{"n_experts": 8, "experts_per_token": 1, "activation": "swiglu", "router_logit_norm": 2.0, "optimizer": "muon_variant", "seq_len": 1024, "train_tokens": 666700000}
Below are experts of layer 5 (counted from 0) of a mixture-of-experts language model. Rows are named router (the router's row for the expert), gate (a neuron's input weights, with its number), up (a neuron's input weights, with its number) and show model dimensions 96-191. Each number is 500 + 25 x the weight over its row's rms, rounded and kept within 0 to 999. Numbers have three digits each.
After each expert's rows: a language model's description of what the expert responds to. This comes from a sample of Wikipedia text that the model never trained on.

# expert 3
router:471489514548471522481448503469537528546514475496465501527468491467483468477559511445504467520484515475512483531503457501519489544478509519502493493550494499538479481491490532513477448517479492509497514493470501471492541478504529491496512531519483502501502495517461486486522477513504499471
gate0:508516539474440508470530524527480485472498506462490492522532474543462531511519491490482505489539519517492500499486484459483537491500447510500508512533486472467544523516474505499502507507502526512514485544471475468497466482485481484516496516523493481509494438509497508480482515554491496502
up0:508497524512513471516522504538524532516480438495497505509499531540467485510535485488518499491500521528560544526520496463460562498517504476486497491518465500509505494499493517422457517477486507481559503471529471460538474496440501511487514502512524517522513497553460466499532528502504501530
What it handles: Adjectives and adverbs before nouns (high, strong, often), year prefixes like 201 or 200, and numbers in statistics tables.

# expert 7
router:490516519476558510493552492490482495464509496515549490465507472487539516542480504486500531501491481519437508481500523492509517470548475468508513512424480463453491502459501493504471558516528521508472465512509508532475491505498531535526515466496482503528477494509479512499481472493460481514
gate0:518511481462479453453491524559537503537506522499491515504490512493479485493543479459507528523505509511505506483445511460494498450530487469501503479497466510533465500489430490465498534464506541501504462474454487510517511489475519509520460491511527503547490476519533527505487467524496497487
up0:496468539511498498477470514563535507475473531451532512511527491498441499479517504508519498491474498549493505510442474504498506525480490507495502471563481504457511523459483495476528506506470501497456483469534514520500483492525508519526485510465528493514546494519464494531485500481484505489
What it handles: Paragraph and line breaks after sentences, commas after introductory phrases like In 2023, list dashes, and that after verbs.

# expert 0
router:591496489501464450504477499547503511516519499503482499547512523564472499495504498510526488488502625499513509485497442515504508552458526512499495484519495510519504501512487479499534487505465501505595512516489497461512492477511498450474511509455527490504507543501533510515617521532514499446
gate0:490502507509474508494507523508511512534458489547443503504512495509507508561487472539498513555484536522492531486502505484510503479506491487529528460483492521526505438499507497491527494527480486470508464514483489482562533462514500461493498482550518516526526506460543529495499519505515506477
up0:524502499514516480519520483505551531495497493500538498521527525483546453479452486465501507486504456459516524497453483500526479486498526564480497513503500523550462547498513496523471530510506550512522473451488470485484495529499509523521506473526496501461494511535521518527488518511473498470
What it handles: First or inner pieces of capitalized names and rare words, plus single digits and letters in tables, such as Ab, Cor, Inverness.

# expert 6
router:510507543492467464482507480465510475462522536518520499490528488506505534494515488556458500487532475531515478550536506514509458487534470488539479534503504506464480462486466508522482415488479475466491506501468504603536520509489514522545505476508489511460497504472486471536478502497529506540
gate0:505476480498495493482518440512516498517498478522471469466494467492493504500473479485506510475476473478480500490513489524522545506484467500522503489522489513495504481488557509495492464536517471490534483509523492511488495471494515503519535466465503525498524472503449477479469494511513529493
up0:509484501525521497482520514501465507510476488530502488492512502537510515515476519510468490508489496498491505469508511479561498487512483506485489494490485536521510543491500481486518507553467463474492510525521494490510516517512469539475507520502501498496485536464473479478457457479506507498
What it handles: Prepositions, articles and joiners (of, in, near, along, the) and bracket or hyphen joiners inside names, like CPI(M), Red-capped.

# expert 5
router:501481506555479529472505547489514506497509499527469471463514530518550483513469497491521537488515499485475518486478483513510485487476487503476531500449482478518510496491493525519462540491461515555480493525510508460539523534502527476509484458520485464517512470475476500385458501498505530490
gate0:512539523451504490524465513506517466489492501490503494522516499529509511535549522498492507466474564526523479483523430503518484498537463530502504535500464563579504484502454468497480548506484505503539483498504503498495486503488490477499496516545528509532484508469496528514472509490488501408
up0:517485475500492494493535491485493536500493484521503519490487491486445504451448484522521501551507449511518495515501551495522489486449480458504513480504519435494499501426530548511524500497538529466478512540515518449486498509481514527532510493457435501429501482521480463437512473507534508559
What it handles: Numerals followed by space in tables and records, like 18–2 and 4, plus given names and titles like Richard, President.

# expert 1
router:483498462493458526531497514500510491471488475457496462501517493497494505483553505432476483512525499447546488492478459499504499534506507509513510490553503484540483495517499498510527509477491507503487543496473489481531534473516503466489473497511552484498477468508467457483484549495491479514
gate0:488516492536457496506489477478487535476484522517494467495513479521475501511498527516460524496451462554491482476497505489485544495557511484484511485529520505509458533529513465493499485471515508499522480449508527517477544501467487483465539535513490486481507551490501478576511464476525504504
up0:512535465503483560522512505507493510506450532486490476509472446477509532485490504533483523506472464536469474523481477457469526517487525484505520502564507521517483508528482515508493451468533475487501497480523531546499486474494497487475516504498474507479522513495531491549485487493498482520
What it handles: Final pieces that complete a word or name, like s, glass, basketball, and small numbers or symbols ending table cells or coordinates.

# expert 2
router:470500494514518513491503525486466478492490505515498500532483506487473492462519459407534464520479517517505526486481468510484472485466553516499481497541460462493505495557512520459532488507494491443508506467463492480485562501488467484538467534472477502493548523512548467460493524475508501505
gate0:499490467475516488511458515498464515504514539540524505504497499488522525488536514492452468507494455484465528495511521508563541533495507507503525483496511498476526482458492506487505519461550534489510510430512515495478505544503493476517519466513495537465527497499490512479488494546532521502
up0:449503512517496495513491460505473545463504514515548550516529509545503539529567518514495517506523473504517507498525509504493520485499495519499495464494467537468491463475494497532487485483527485537545467462489528506445489542462490458482499492529479516479499450493513518474458494540522491498
What it handles: Word-starting modifiers and prefixes (New, sub, non, Old, relief) and lone zeros or commas in sports and score tables.

# expert 4
router:520512511485507516500544456496497501489507484447526468529479489475480526490510527591472513497494471509531479489465488486512494480570430484510524488468506483516509539480518491515447467526529475508499480508494486574519482493457506517552470534522482490497497508508520501536480462508505476495
gate0:494487475481509512505496478476523521538499502521524511503482499498541539481484478461491476476500475503471472527482478503512550497501490551491468509493523460487502463500469501518519486514484526500533501470480456469503482491492515498494488464452536502465502508495435488482492525534486506475
up0:467530488491510508490514484488471467529469487515524516479489485489545518483481521498509508492516485537472537514491487477530510516476504518450556497532508504502493467477461498493497504525450517524483511513495490506478486519486525504525514491550551532477492538509505461501506533516474480490
What it handles: Commas, periods, pipes, opening brackets before units, and clause-linking words like however, which, whom, as, was.